From a checkpoint of a small mixture-of-experts model trained on Wikipedia: 256 experts in each of 8 layers, 5750 steps.
Below are experts of layer 2 (counted from 0) of a mixture-of-experts language model. Rows are named router (the router's row for the expert), gate (a neuron's input weights, with its number), up (a neuron's input weights, with its number), down (a neuron's output weights, with its number) and show model dimensions 0-47. Each number is 50 + 15 x the weight over its row's rms, rounded and kept within 0 to 99.
After each expert's rows: a language model's description of what the expert responds to; "gets" lists some tokens that make up at least twice as much of what it gets as of all text. This comes from a sample of Wikipedia text that the model never trained on. Tokens count by the router's weight.

# expert 1
router:62 36 45 21 46 30 39 64 52 59 81 38 63 55 48 55 30 15 74 42 69 38 63 59 42 68 70 44 66 52 52 19 68 52 74 55 54 59 49 36 31 64 68 52 63 58 41 20
gate1:46 48 63 44 36 22 32 42 41 67 66 68 59 54 65 24 70 68 55 60 37 56 61 36 27 63 48 57 68 67 39 70 48 55 48 42 41 66 37 40 13 74 55 38 37 33 53 69
up1:58 39 43 28 31 32 42 43 48 31 53 50 49 61 55 49 31 35 79 59 54 21 60 25 66 55 55 73 50 85 37 40 56 35 66 62 46 49 30 36 58 42 51 60 59 29 16 52
down1:28 47 46 33 67 10 55 65 53 65 44 58 46 24 51 41 52 69 78 61 46 41 61 59 59 15 58 41 68 69 46 51 51 48 39 31 51 67 48 48 51 52 72 69 35 58 53 49
gate2:71 35 68 77 49 42 45 37 50 58 22 55 69 89 47 50 74 62 44 48 32 68 11 63 36 61 47 39 39 53 52 59 31 56 42 42 75 48 66 74 46 49 35 53 46 15 73 55
up2:48 42 52 40 76 47 47 64 52 17 50 38 39 41 42 47 66 47 57 58 54 49 66 55 49 48 45 16 42 55 47 34 44 70 44 45 39 73 54 66 52 37 51 85 71 71 77 51
down2:48 53 31 36 68 53 56 41 54 34 46 59 68 27 49 52 33 50 72 66 35 59 31 65 42 32 23 23 44 88 41 36 43 46 54 18 67 23 57 78 51 38 49 56 53 61 47 77
gate3:59 81 60 55 33 60 32 87 54 68 46 40 56 45 68 05 45 41 58 49 53 58 49 53 51 78 64 56 71 19 58 64 56 24 53 64 48 62 26 57 18 66 31 36 60 49 40 49
up3:42 54 36 47 91 43 44 24 65 43 48 49 43 49 31 53 75 61 50 56 47 58 35 54 37 45 41 43 23 36 92 67 47 28 45 39 37 54 42 51 62 25 62 71 31 55 64 58
down3:43 55 45 74 52 56 47 31 25 38 63 52 39 52 92 33 33 51 29 65 72 58 44 48 67 68 45 50 57 05 30 34 44 47 47 53 53 56 29 31 51 70 42 58 22 67 27 33
Names of countries, states and regions, often the second word after New, South or Saudi, such as Japan, Zealand, Carolina, Poland.
gets: "a", " York", " Japan", " States", " China", " Canada"

# expert 37
router:66 31 45 45 45 74 63 55 71 39 66 77 48 49 22 61 62 37 48 40 24 34 60 59 53 26 47 51 45 53 72 41 27 66 67 49 31 33 52 46 63 50 55 56 59 46 36 48
gate0:37 34 67 44 65 57 10 76 37 77 43 60 45 37 47 79 44 43 56 81 22 57 48 26 50 40 32 67 55 31 69 38 44 50 68 51 52 59 39 62 67 69 52 17 44 54 47 52
up0:41 33 25 66 45 52 60 34 44 31 59 44 37 43 61 25 56 78 45 31 55 52 60 50 36 57 64 35 39 63 39 62 48 46 38 60 31 23 59 52 42 21 22 64 44 49 50 35
down0:58 27 38 72 54 15 51 47 32 62 41 62 61 54 58 64 51 40 28 32 49 61 59 53 49 52 46 50 41 71 75 35 51 65 46 67 34 65 40 52 35 64 66 29 42 69 38 53
gate1:54 62 47 37 61 51 84 56 43 40 39 50 72 11 51 24 56 22 35 44 16 45 36 69 56 67 54 67 41 40 38 57 63 68 44 62 27 67 41 44 48 45 72 54 59 57 52 27
up1:56 39 70 51 45 59 42 52 61 64 50 48 45 88 33 69 39 71 60 67 89 45 76 41 59 31 61 58 82 59 56 43 37 54 46 48 70 40 47 52 46 65 40 34 40 42 35 73
down1:54 46 42 47 26 57 57 46 41 76 55 65 40 33 41 49 44 10 15 31 29 59 53 50 72 42 37 44 56 41 40 62 77 58 51 58 36 83 39 64 38 34 80 38 62 50 50 56
gate2:28 68 64 58 45 37 20 20 25 41 34 60 61 55 31 48 42 69 67 56 72 71 59 27 40 42 56 46 67 77 57 46 48 33 42 62 60 43 46 44 58 42 41 28 45 36 40 34
up2:43 43 53 48 44 36 20 47 25 23 42 55 55 38 66 43 69 47 75 49 68 40 54 72 61 37 57 53 77 51 55 32 60 42 56 39 60 64 42 46 62 70 74 23 50 26 32 43
down2:50 47 42 50 49 68 58 46 95 60 55 30 40 56 55 11 58 80 43 58 54 50 75 15 47 26 51 29 26 57 40 39 55 74 46 67 45 63 52 41 83 46 32 50 53 66 55 71
Periods, closing parentheses, pipes and dashes that end a line, entry or table cell, plus year digits like 1994, 2003.
gets: ".", ")", " |", "-", "|", ";"

# expert 62
router:74 32 68 31 49 55 41 66 68 57 58 73 45 51 43 53 60 31 55 46 38 41 64 40 61 53 43 54 55 44 60 70 63 67 77 45 59 45 56 39 79 53 55 31 67 57 24 59
gate0:46 38 55 38 51 49 62 65 53 35 65 33 31 66 42 51 62 37 13 40 39 66 43 67 47 52 49 54 48 27 50 38 60 45 42 44 65 62 38 90 59 36 54 45 43 54 23 64
up0:71 57 53 43 34 49 61 99 41 51 67 53 43 57 47 35 46 43 13 28 28 45 61 64 33 50 42 63 76 40 31 53 51 56 43 50 61 59 46 75 61 23 50 42 81 45 49 79
down0:62 58 48 59 31 60 57 68 69 56 66 51 29 55 32 65 82 61 71 34 57 60 69 44 45 38 31 33 57 42 49 71 53 63 45 59 38 40 23 84 66 06 58 67 63 55 41 76
gate1:45 68 38 80 50 41 61 41 51 36 48 42 69 62 51 68 65 37 41 59 52 64 56 65 42 44 44 67 66 54 53 49 71 45 54 41 43 48 49 50 28 68 31 71 21 41 51 38
up1:63 39 58 66 65 23 36 39 64 55 48 35 49 55 57 33 44 65 25 58 74 70 50 19 46 57 61 13 46 50 61 37 33 49 51 48 35 60 59 27 43 62 61 49 75 79 46 51
down1:39 46 47 52 13 48 73 52 40 42 57 33 51 59 28 25 59 24 24 38 71 78 56 67 52 51 68 47 37 64 43 38 30 44 47 67 54 47 51 60 63 40 51 52 43 25 87 14
gate2:63 45 32 62 17 71 36 52 55 33 32 53 55 47 45 33 45 46 42 65 66 59 31 50 36 64 46 54 38 22 60 52 43 44 48 61 71 41 69 38 58 38 48 40 75 65 41 66
up2:51 45 45 72 54 01 50 62 44 53 51 47 34 66 43 82 48 79 31 25 57 56 51 81 59 61 58 50 42 26 30 32 46 36 43 61 37 53 57 33 38 70 35 57 47 38 51 39
down2:58 29 76 56 62 07 28 40 71 52 47 23 44 64 53 55 37 71 32 38 38 34 63 68 66 28 34 32 33 19 39 64 53 32 57 32 40 69 74 45 53 62 39 74 35 49 67 65
The word World in titles, apostrophes, and years or numbers in infobox and career lists; e.g. World Series, 1962, 2005.
gets: "'", " World", "e", "a", "g", " National"

# expert 45
router:75 52 30 48 31 57 76 46 70 40 31 64 50 30 32 39 59 48 65 54 79 24 75 47 58 48 62 58 59 46 37 69 30 59 33 42 26 24 54 28 55 35 73 54 56 47 80 37
gate7:69 41 66 60 36 54 63 34 40 75 61 48 42 48 47 24 46 34 13 51 46 47 28 32 58 57 28 36 64 50 50 42 50 58 70 51 46 50 57 62 44 25 37 38 67 23 44 70
up7:48 43 29 60 59 57 65 63 79 44 63 30 58 31 61 34 40 63 43 34 65 43 39 35 40 62 17 55 70 33 53 69 18 64 42 52 45 46 61 59 44 28 73 50 63 57 84 42
down7:49 31 60 64 47 56 39 56 61 39 76 48 82 45 55 50 56 35 35 61 55 45 34 64 56 66 74 66 54 50 40 52 59 14 10 47 79 36 62 56 38 09 49 41 17 59 35 43
gate8:74 60 42 41 35 50 72 26 75 62 57 60 59 58 45 60 37 35 87 24 63 50 61 49 56 50 49 57 59 48 39 58 53 81 43 36 57 58 75 46 53 42 69 50 85 28 71 61
up8:40 54 63 37 50 73 82 59 46 55 54 63 64 72 34 42 39 33 54 64 53 55 54 27 37 41 70 39 68 47 74 54 75 48 61 40 62 32 48 37 41 47 50 33 45 50 32 77
down8:60 46 53 44 59 41 32 32 48 64 89 54 45 51 05 60 36 34 49 79 52 59 34 55 60 49 50 37 51 14 53 10 43 49 54 57 41 38 34 39 56 39 40 51 33 53 40 45
gate9:56 28 38 49 59 60 33 56 65 59 81 40 56 43 49 55 52 54 51 36 41 44 33 71 52 31 40 39 50 39 75 40 72 70 54 62 49 38 65 72 63 52 63 45 09 91 56 41
up9:41 52 23 58 60 52 54 40 35 31 42 54 22 56 54 57 40 64 47 53 55 53 57 72 38 79 77 71 35 75 48 36 43 23 60 56 64 58 33 18 53 44 44 40 62 35 30 50
down9:23 65 46 38 50 21 55 81 47 12 58 42 54 38 33 46 61 69 66 91 67 70 44 32 23 61 39 44 58 37 44 41 54 25 40 61 60 41 47 37 55 36 48 70 59 72 37 59
Final pieces of Spanish, Italian and other foreign words and names, e.g. Garc(ía), Lib(re), Francesc(o), Mexico, Spain.
gets: "a", "o", "re", "de", "é", "ta"

# expert 49
router:50 28 34 64 68 38 66 68 72 60 59 66 31 23 36 62 54 38 74 46 58 58 40 44 78 44 44 36 74 53 31 69 72 33 59 35 34 45 34 39 50 34 71 70 48 71 35 39
gate0:61 60 34 69 84 79 62 61 67 37 48 37 34 44 53 70 62 35 63 23 59 47 32 50 71 42 21 70 56 35 27 58 48 48 71 53 57 63 51 37 63 31 44 29 51 52 48 50
up0:23 44 51 52 65 48 37 18 51 48 53 51 68 77 75 43 55 60 33 78 49 61 53 49 07 47 71 40 38 40 91 53 29 57 23 42 74 45 44 63 36 77 48 57 49 45 38 89
down0:52 59 35 25 61 36 63 45 39 34 45 48 60 48 30 65 43 55 51 49 51 40 59 54 41 82 72 46 90 45 72 52 61 43 84 38 40 56 52 37 29 81 48 28 33 37 42 54
gate1:42 41 56 47 47 52 50 45 35 56 33 36 74 32 46 62 52 51 45 57 34 53 49 61 50 60 63 38 38 62 61 34 46 30 51 68 46 39 30 45 38 60 43 49 34 85 70 40
up1:16 68 40 40 39 68 69 47 47 34 46 55 51 67 39 43 78 58 48 34 66 49 67 28 48 41 44 51 44 64 45 70 30 59 33 62 58 36 64 75 52 64 52 74 39 60 34 51
down1:44 41 60 51 91 24 41 50 30 40 52 43 45 50 41 34 55 52 51 64 34 56 37 66 23 55 51 47 55 27 34 29 58 76 58 24 60 59 48 39 48 50 31 54 67 75 48 52
gate2:46 53 41 44 45 28 71 47 19 44 46 43 56 57 41 65 53 66 03 68 33 89 51 58 28 40 74 41 49 55 75 11 53 45 50 57 13 38 43 43 36 45 30 50 38 69 49 51
up2:50 58 69 56 63 18 38 72 54 47 32 42 42 39 62 47 32 61 32 58 43 61 60 78 25 51 60 56 32 65 85 34 50 49 56 39 27 39 57 07 38 65 56 15 47 34 58 56
down2:51 54 25 56 39 48 29 75 65 63 47 22 49 74 68 41 75 28 60 40 45 59 35 38 74 30 44 57 18 63 63 66 26 49 60 36 59 48 53 77 59 49 34 50 40 56 49 46
The word single in single-player or a song single, plus number words and digits, second, one, and nationality adjectives like Japanese, Chinese.
gets: "y", "o", " single", "e", "4", " two"

# expert 4
router:47 33 55 48 65 34 47 34 70 42 61 90 50 42 57 32 69 42 63 50 30 35 67 36 56 71 66 72 66 28 51 72 51 70 47 43 39 44 51 51 67 36 58 50 37 38 54 41
gate0:60 39 50 69 50 80 49 30 33 52 32 53 61 57 67 68 49 51 30 56 63 39 43 67 58 54 58 59 52 70 41 57 29 72 60 46 43 59 43 45 37 66 00 74 65 63 47 34
up0:54 59 63 45 31 53 39 27 42 42 70 74 37 58 32 56 64 54 53 26 40 28 60 64 40 56 56 68 65 63 30 70 41 76 45 22 62 44 35 27 73 34 61 28 65 46 58 87
down0:50 53 47 40 58 63 31 50 21 46 39 58 53 66 28 47 54 53 89 50 62 78 48 46 45 44 64 63 44 43 23 36 29 49 37 68 41 35 24 51 40 27 79 51 48 30 52 57
gate1:56 65 13 37 53 60 49 40 25 51 61 54 53 84 47 54 59 43 87 18 27 39 45 42 71 68 49 48 43 39 47 63 54 46 28 63 54 28 34 47 51 55 59 45 54 60 42 55
up1:43 45 84 70 49 47 49 48 68 45 34 58 45 35 56 56 39 40 25 86 69 65 66 42 40 30 63 55 50 57 62 50 52 40 70 50 43 65 60 42 48 45 29 46 46 32 48 55
down1:46 55 54 45 43 50 44 57 42 30 29 19 28 58 56 61 30 67 31 54 36 45 72 54 53 36 66 41 50 53 49 17 62 70 45 63 62 42 47 24 54 51 52 36 68 17 53 71
gate2:52 59 52 42 54 51 45 29 35 30 34 32 48 31 71 43 52 80 35 39 78 70 30 47 22 48 50 40 35 78 54 45 33 49 52 64 76 61 39 61 48 38 26 50 44 58 69 15
up2:67 51 61 30 33 35 27 58 47 54 57 46 31 31 37 45 67 72 40 56 38 60 29 31 42 31 57 40 40 50 38 61 46 74 41 19 61 88 53 46 66 28 27 35 45 74 35 43
down2:36 70 27 27 56 80 41 52 64 38 45 73 29 32 36 65 53 60 73 50 69 61 57 54 67 39 85 62 57 46 55 49 31 42 74 57 64 25 26 58 45 56 65 46 53 38 48 78
Mid-sentence function words such as was, is, are, for, with and a, plus held, and pipe separators closing cells in results tables.
gets: " |", " for", " is", " with", " was", " a"

# expert 42
router:47 43 30 46 38 42 61 17 55 37 29 74 57 52 60 48 38 43 85 47 68 63 60 34 59 73 49 73 56 53 31 52 54 54 53 27 77 71 34 37 65 55 53 42 59 29 43 51
gate7:60 41 43 43 37 52 59 32 59 41 11 63 66 41 51 61 58 38 65 52 58 33 23 39 49 52 43 71 69 56 58 58 45 65 69 58 54 61 35 17 73 39 54 45 39 66 28 58
up7:48 30 46 34 66 43 42 60 31 60 68 20 26 49 64 49 70 40 55 29 58 72 88 42 55 85 50 46 42 51 44 85 42 10 33 44 57 48 71 33 44 52 28 42 31 68 54 54
down7:68 44 61 37 61 49 43 51 47 67 55 68 55 59 46 74 68 50 68 42 59 62 67 28 21 40 61 71 52 66 40 45 63 64 46 50 53 52 61 70 56 42 41 65 70 26 61 54
gate8:58 60 80 33 60 27 53 65 47 67 30 21 40 62 66 69 56 44 37 46 43 27 42 41 52 86 59 57 60 36 38 64 27 48 68 49 47 40 60 34 49 54 28 31 33 51 63 76
up8:68 56 44 58 59 60 81 55 49 39 52 26 29 25 43 75 52 65 32 42 56 15 57 46 23 64 53 53 43 30 43 79 49 38 66 58 37 31 54 38 53 60 28 56 35 83 58 36
down8:23 43 36 77 43 71 18 44 37 58 52 75 32 47 71 39 38 31 31 68 71 60 58 53 36 53 39 52 54 52 18 60 27 30 38 38 60 83 43 58 43 31 26 44 41 43 03 39
gate9:61 43 41 61 47 07 51 55 70 49 52 44 26 26 29 55 58 47 50 42 46 40 45 25 34 56 30 65 49 51 50 75 32 47 66 51 61 68 53 31 64 51 78 52 52 53 46 66
up9:33 65 56 40 53 61 43 50 47 45 41 45 41 70 71 41 44 39 64 54 72 44 60 56 77 57 55 47 67 39 41 23 56 46 32 50 49 14 50 74 33 49 15 59 42 30 49 36
down9:56 63 40 40 50 40 58 45 60 43 30 52 60 60 29 44 58 46 51 61 33 69 57 38 43 52 52 33 50 69 85 54 49 48 37 69 03 33 38 75 38 38 55 55 38 36 58 76
Vowel-ending syllables inside words and names, such as oma in Thomas or automatic, agu in Montagu, plus World in World War.
gets: "ta", "oma", "yo", "ti", "ume", "ita"

# expert 56
router:58 31 75 44 30 29 50 77 63 57 49 78 39 66 40 52 43 54 44 61 75 10 56 61 65 46 53 72 66 59 32 37 61 40 35 76 44 30 50 59 42 43 69 66 68 55 44 69
gate0:27 26 52 88 76 71 45 55 33 42 49 52 46 67 48 84 47 48 27 60 60 71 54 60 49 31 39 61 58 67 47 34 54 46 41 84 60 58 33 68 37 68 54 54 35 39 54 44
up0:36 31 52 45 59 59 62 39 53 55 36 40 41 55 62 47 50 43 09 43 41 62 50 28 56 52 58 64 48 60 54 67 53 67 32 80 37 60 55 30 44 63 68 31 74 51 66 30
down0:63 45 60 25 32 42 73 37 33 42 46 36 41 57 38 53 67 70 37 58 35 49 80 37 52 36 46 32 77 41 39 67 50 30 43 40 34 47 34 71 67 65 28 54 25 41 62 47
gate1:28 53 45 39 76 39 75 42 80 29 66 32 61 61 37 60 79 71 59 45 54 51 48 35 39 52 52 51 69 47 69 46 52 32 41 46 38 49 74 41 53 33 56 47 51 44 60 61
up1:40 42 54 34 93 29 61 44 59 71 59 36 41 27 41 78 53 17 17 34 34 71 43 86 54 34 31 59 48 44 65 42 12 27 61 60 53 51 62 52 35 75 38 72 47 48 30 60
down1:31 67 50 41 57 81 18 51 44 57 58 41 37 78 86 49 61 51 52 24 62 45 68 60 46 50 53 63 39 50 60 81 68 43 52 50 25 66 46 69 44 49 40 62 41 53 43 53
gate2:62 46 55 77 56 48 31 54 26 63 45 51 59 44 73 56 46 40 32 64 51 49 47 39 60 51 52 47 26 38 30 71 52 58 48 36 41 33 50 43 49 53 40 44 50 27 55 65
up2:26 49 40 40 44 61 57 39 83 37 40 39 26 61 44 53 42 79 42 50 40 55 30 60 29 66 63 54 51 62 67 39 51 50 52 54 75 72 45 33 48 48 46 49 37 84 51 42
down2:25 34 42 24 41 39 54 73 44 33 54 43 49 34 26 45 38 44 24 98 30 39 45 48 38 47 47 38 80 67 39 30 51 51 56 51 77 45 38 38 53 37 50 21 28 62 51 39
The piece mi (miles or mild, miracle), small numbers in tables, and short verbs or particles like up, get, be, began.
gets: " mi", " up", " 1", " 2", " be", " end"

# expert 23
router:53 46 38 68 56 66 64 63 64 31 71 72 71 42 34 50 78 66 81 43 45 24 53 29 40 33 61 48 34 64 68 63 35 60 63 63 42 61 68 66 59 51 44 68 64 33 56 60
gate7:53 49 46 47 27 38 63 65 46 52 31 30 45 40 38 64 38 48 48 48 34 45 44 75 53 39 58 42 51 39 47 76 57 60 32 34 26 85 38 58 54 75 45 76 28 43 54 40
up7:58 43 69 54 62 59 47 51 15 74 73 47 52 51 69 75 53 35 33 41 52 45 50 45 41 33 62 54 31 58 44 78 52 35 58 64 47 52 55 61 53 38 44 66 64 55 55 35
down7:77 26 38 71 68 51 40 35 54 52 27 37 51 65 57 33 36 72 24 59 48 55 44 40 51 70 41 51 54 60 28 54 33 38 65 33 86 67 40 58 33 49 61 30 47 62 16 43
gate8:31 56 33 33 66 82 28 66 30 49 51 58 51 62 38 57 42 45 37 56 39 52 55 50 35 48 39 70 32 29 60 38 51 23 47 67 29 34 52 68 70 36 39 46 33 40 37 31
up8:34 53 22 60 35 43 65 60 59 57 35 56 40 36 52 38 63 59 41 52 48 42 55 66 60 33 38 37 42 56 37 51 39 48 44 22 71 82 36 35 46 30 41 59 63 82 87 67
down8:62 51 57 36 46 41 73 73 30 61 30 51 43 53 50 39 42 36 19 48 60 69 41 33 61 72 62 59 26 69 55 22 51 39 44 36 44 70 85 64 61 45 50 56 45 54 63 23
gate9:29 58 61 52 30 35 50 42 38 39 36 53 42 39 40 36 44 68 50 42 62 33 60 50 86 72 70 48 47 80 45 16 58 67 24 65 50 56 50 47 32 58 76 75 48 60 40 40
up9:86 60 68 40 60 51 55 58 61 65 60 59 80 63 56 70 45 31 62 58 54 58 25 51 59 17 38 34 26 28 87 47 49 37 74 33 40 65 65 43 47 15 54 51 42 37 76 54
down9:44 36 35 48 35 21 50 37 63 68 57 26 69 57 62 50 46 63 38 77 81 36 47 48 60 75 31 42 40 61 70 57 30 49 41 64 68 57 40 39 79 60 66 57 67 46 54 74
Table pipes ending rows, semicolons, colons, bullet asterisks in run-on lists, and prepositions such as with, for, by, at.
gets: " |", ";", " for", ":", ")", " by"

# expert 47
router:50 38 58 32 32 45 55 38 82 78 36 51 58 48 70 27 41 41 61 37 67 30 64 51 50 57 72 65 82 42 55 55 57 66 53 22 39 49 40 40 39 54 82 65 31 72 47 85
gate0:48 28 50 80 57 26 43 67 51 65 50 75 59 33 57 49 72 55 70 31 44 67 64 40 82 59 31 48 49 57 47 79 41 52 37 56 26 54 71 76 54 56 46 65 32 56 52 35
up0:22 35 66 68 62 28 51 45 34 51 42 68 53 38 45 50 65 53 54 50 23 71 45 66 40 55 49 38 46 64 62 55 50 50 35 54 33 48 79 77 35 43 41 69 49 32 63 40
down0:40 82 02 42 50 40 69 39 48 35 69 58 42 43 24 50 39 56 59 44 50 88 40 40 46 53 25 64 61 63 70 37 35 71 48 44 68 20 64 39 46 53 59 23 57 74 35 56
gate1:50 65 39 49 51 40 38 46 35 65 45 28 48 64 49 73 47 33 43 63 62 37 49 58 13 44 73 75 42 50 43 54 39 50 53 59 76 49 28 28 59 48 35 54 45 42 42 56
up1:42 75 65 68 77 61 63 49 33 24 25 47 23 56 47 52 35 61 42 52 44 56 51 48 45 67 32 47 41 31 59 26 27 24 52 60 47 41 44 59 39 42 36 30 45 46 82 29
down1:38 57 47 35 52 43 42 43 44 56 72 61 85 60 66 74 46 39 42 58 41 49 41 33 55 65 74 10 61 40 58 52 40 61 53 69 42 42 65 67 57 33 48 54 23 69 64 50
gate2:52 67 50 44 44 49 35 25 00 50 54 64 49 41 39 70 63 31 45 49 21 50 36 69 53 43 37 40 46 47 16 57 59 44 65 50 47 44 42 69 37 74 51 64 50 57 43 35
up2:72 43 55 49 36 44 61 65 62 52 21 31 42 32 45 42 66 50 57 51 55 50 69 46 62 54 70 67 31 65 52 82 43 43 49 54 49 58 51 43 77 45 50 50 54 85 88 70
down2:18 09 65 35 61 58 56 46 58 43 46 75 55 46 34 52 50 46 40 84 35 41 30 26 31 45 49 31 51 48 58 53 41 55 50 16 66 45 48 56 69 50 61 43 43 33 47 65
Country and place names ending an infobox field or phrase (Bologna, Italy; New York; Oklahoma), Music in film credits, plus accented letters.
gets: "a", "o", "y", " States", "p", " not"

# expert 10
router:58 36 69 68 60 51 55 42 47 39 71 38 43 39 35 50 42 41 32 30 16 40 60 56 25 67 44 67 66 32 38 48 30 80 46 41 34 56 46 50 78 17 58 62 43 53 36 45
gate0:25 49 40 51 39 37 31 52 56 52 56 55 43 58 51 54 62 68 52 56 84 68 37 61 56 63 85 46 47 45 51 50 62 55 61 75 66 51 75 41 42 36 33 09 65 68 45 48
up0:37 27 59 62 50 55 17 63 73 48 40 46 36 40 38 63 36 29 27 51 33 52 59 42 43 51 46 62 38 49 41 43 59 35 42 33 27 40 58 25 41 46 54 29 42 51 60 24
down0:47 37 35 62 51 51 53 69 81 41 41 35 45 42 67 54 57 18 82 45 24 56 63 53 64 57 44 40 33 51 29 45 51 38 50 36 59 76 62 75 61 41 48 59 45 46 52 43
gate1:49 54 41 58 51 66 50 71 52 49 57 28 34 21 48 18 31 58 42 33 48 65 23 68 64 50 54 24 29 48 35 76 27 53 67 66 59 58 38 36 45 31 53 59 61 78 60 47
up1:41 44 63 34 57 54 61 64 31 47 59 73 61 69 50 60 51 17 53 62 51 36 59 34 62 56 43 74 86 47 73 35 57 55 42 30 38 53 81 67 63 60 58 55 43 23 45 62
down1:48 22 28 62 42 47 53 23 38 52 43 44 28 63 62 50 33 36 44 61 23 45 42 77 36 62 48 43 55 38 27 70 38 84 31 69 26 66 18 33 61 39 46 51 55 43 55 61
gate2:43 24 63 51 46 77 63 40 41 67 39 34 70 43 69 30 37 44 36 32 58 54 26 59 44 43 78 12 63 46 67 63 45 65 53 38 34 55 31 38 58 51 38 80 64 53 60 62
up2:60 39 56 72 60 68 64 36 51 70 43 31 49 48 65 28 25 06 40 32 38 58 33 82 63 49 51 32 68 16 59 65 61 46 75 44 37 45 25 38 50 48 50 71 62 47 43 75
down2:55 64 76 38 42 60 37 26 48 14 21 14 47 64 67 68 40 50 43 37 28 44 46 69 52 30 56 61 69 54 55 64 44 63 38 55 31 37 64 42 62 46 68 42 52 43 44 62
Verbs and approximators before a quantity, such as covers, almost, nearly, approximately; also was, is, with, and table pipes.
gets: " is", " with", " are", "|", " at", "′"

# expert 9
router:21 43 64 68 79 48 50 60 64 57 55 74 30 42 46 56 47 44 32 48 23 51 80 61 52 51 35 36 57 43 17 62 29 58 46 58 34 48 40 18 55 32 54 72 40 41 33 53
gate1:45 62 45 34 52 53 55 25 13 51 28 37 53 49 57 48 75 52 57 61 64 75 36 58 24 75 50 44 49 62 62 33 58 53 35 57 58 60 38 62 48 54 49 28 34 57 67 27
up1:50 67 41 55 43 51 57 18 23 46 24 40 51 43 65 55 88 52 45 60 56 60 48 68 34 77 59 58 33 74 50 34 61 50 31 57 54 60 48 35 45 60 32 47 25 69 53 25
down1:55 85 69 47 53 29 50 47 39 53 45 63 64 59 21 45 29 31 60 56 57 35 53 27 74 40 49 60 62 54 64 51 64 52 58 43 62 44 36 73 42 75 52 57 46 25 70 78
gate2:33 40 78 25 40 42 65 47 20 65 36 54 56 40 41 26 60 51 27 58 30 42 63 33 43 62 69 53 53 45 70 30 67 58 49 67 68 64 41 58 55 54 28 59 53 26 75 28
up2:22 69 74 71 47 51 58 28 44 58 20 52 38 29 69 54 81 50 45 55 37 56 56 75 49 70 54 43 45 58 59 57 53 57 35 63 60 70 34 48 43 53 48 53 32 69 59 43
down2:57 51 68 23 39 45 29 46 38 41 37 44 63 72 38 56 16 32 79 53 57 27 52 39 74 55 40 63 39 73 47 29 81 45 56 48 72 77 59 63 46 77 29 25 51 52 50 56
gate3:16 62 61 68 58 63 62 27 58 53 48 43 56 50 58 43 73 45 30 44 57 55 59 68 44 71 58 46 24 11 39 63 15 78 40 40 32 68 58 28 45 42 40 58 24 71 61 61
up3:75 50 42 33 48 53 32 69 40 58 58 43 60 29 37 48 44 66 59 48 39 39 33 49 66 50 57 45 65 67 57 35 73 08 68 53 63 33 33 79 58 69 69 45 78 22 52 41
down3:59 66 72 49 64 48 51 54 36 64 33 48 44 54 86 70 27 60 61 54 40 77 57 68 57 40 45 40 37 60 59 59 46 38 58 41 64 72 55 60 51 45 59 22 66 60 43 60
Digits and unit abbreviations in infoboxes and tables, especially heights and lengths, e.g. 5 ft 7, 190 m, 102 mm.
gets: " 1", " 2", " ft", " 0", " 4", " ="

# expert 29
router:67 32 43 38 77 33 55 51 68 26 59 65 23 48 32 64 54 34 41 63 33 40 68 43 57 52 28 34 61 50 60 70 46 14 48 60 57 43 64 49 52 66 59 56 51 41 44 70
gate7:74 28 42 39 57 55 68 42 43 39 39 53 74 80 52 67 42 48 45 44 37 45 63 23 33 39 31 50 64 33 68 57 53 09 54 42 63 67 68 41 44 67 64 51 66 63 62 63
up7:38 69 62 44 34 37 40 64 51 71 51 40 35 25 51 39 46 52 48 53 59 54 45 68 56 67 63 60 38 66 32 46 64 86 50 60 49 36 23 56 49 36 34 61 29 35 37 38
down7:68 62 45 49 19 53 63 67 38 50 41 56 44 44 59 43 86 63 37 68 64 46 05 56 58 45 70 39 32 24 30 13 27 34 31 27 36 45 67 55 54 47 47 33 34 47 35 43
gate8:48 45 95 51 51 56 41 22 64 45 54 57 63 46 48 55 72 42 52 68 39 52 56 57 48 75 37 54 45 50 30 35 33 17 29 53 53 60 36 72 17 68 61 70 39 44 47 59
up8:43 45 83 32 50 49 38 39 61 47 61 62 63 41 34 74 62 40 56 66 49 56 43 56 53 66 31 59 26 48 39 44 56 28 41 70 52 44 44 51 22 63 35 78 70 30 29 56
down8:38 50 53 61 47 37 70 38 46 26 32 45 56 50 37 62 38 70 44 33 50 36 55 33 72 33 35 34 56 52 69 31 52 47 48 41 63 63 39 35 51 75 33 67 35 68 39 64
gate9:66 59 23 49 80 49 70 51 38 43 39 56 33 49 48 55 46 51 48 22 29 28 38 63 72 58 41 50 48 31 34 58 33 62 35 39 76 29 43 29 59 46 23 65 61 39 40 70
up9:43 41 46 47 41 64 53 49 80 53 46 49 62 42 43 65 44 54 56 89 73 62 53 51 38 59 63 30 52 80 80 50 72 71 59 42 55 59 46 53 35 67 65 52 23 71 46 34
down9:45 23 49 69 36 67 46 44 40 50 59 42 12 42 77 67 63 29 68 36 52 72 82 40 38 45 50 57 43 63 32 16 35 51 58 41 35 63 65 27 54 40 58 50 70 48 45 54
Leading numbers in track lists, scores, dates and stats tables, such as 0 in 08, 30 June, 0-3, and 2003–04.
gets: " 0", " 1", " 2", " 12", " 30", " 13"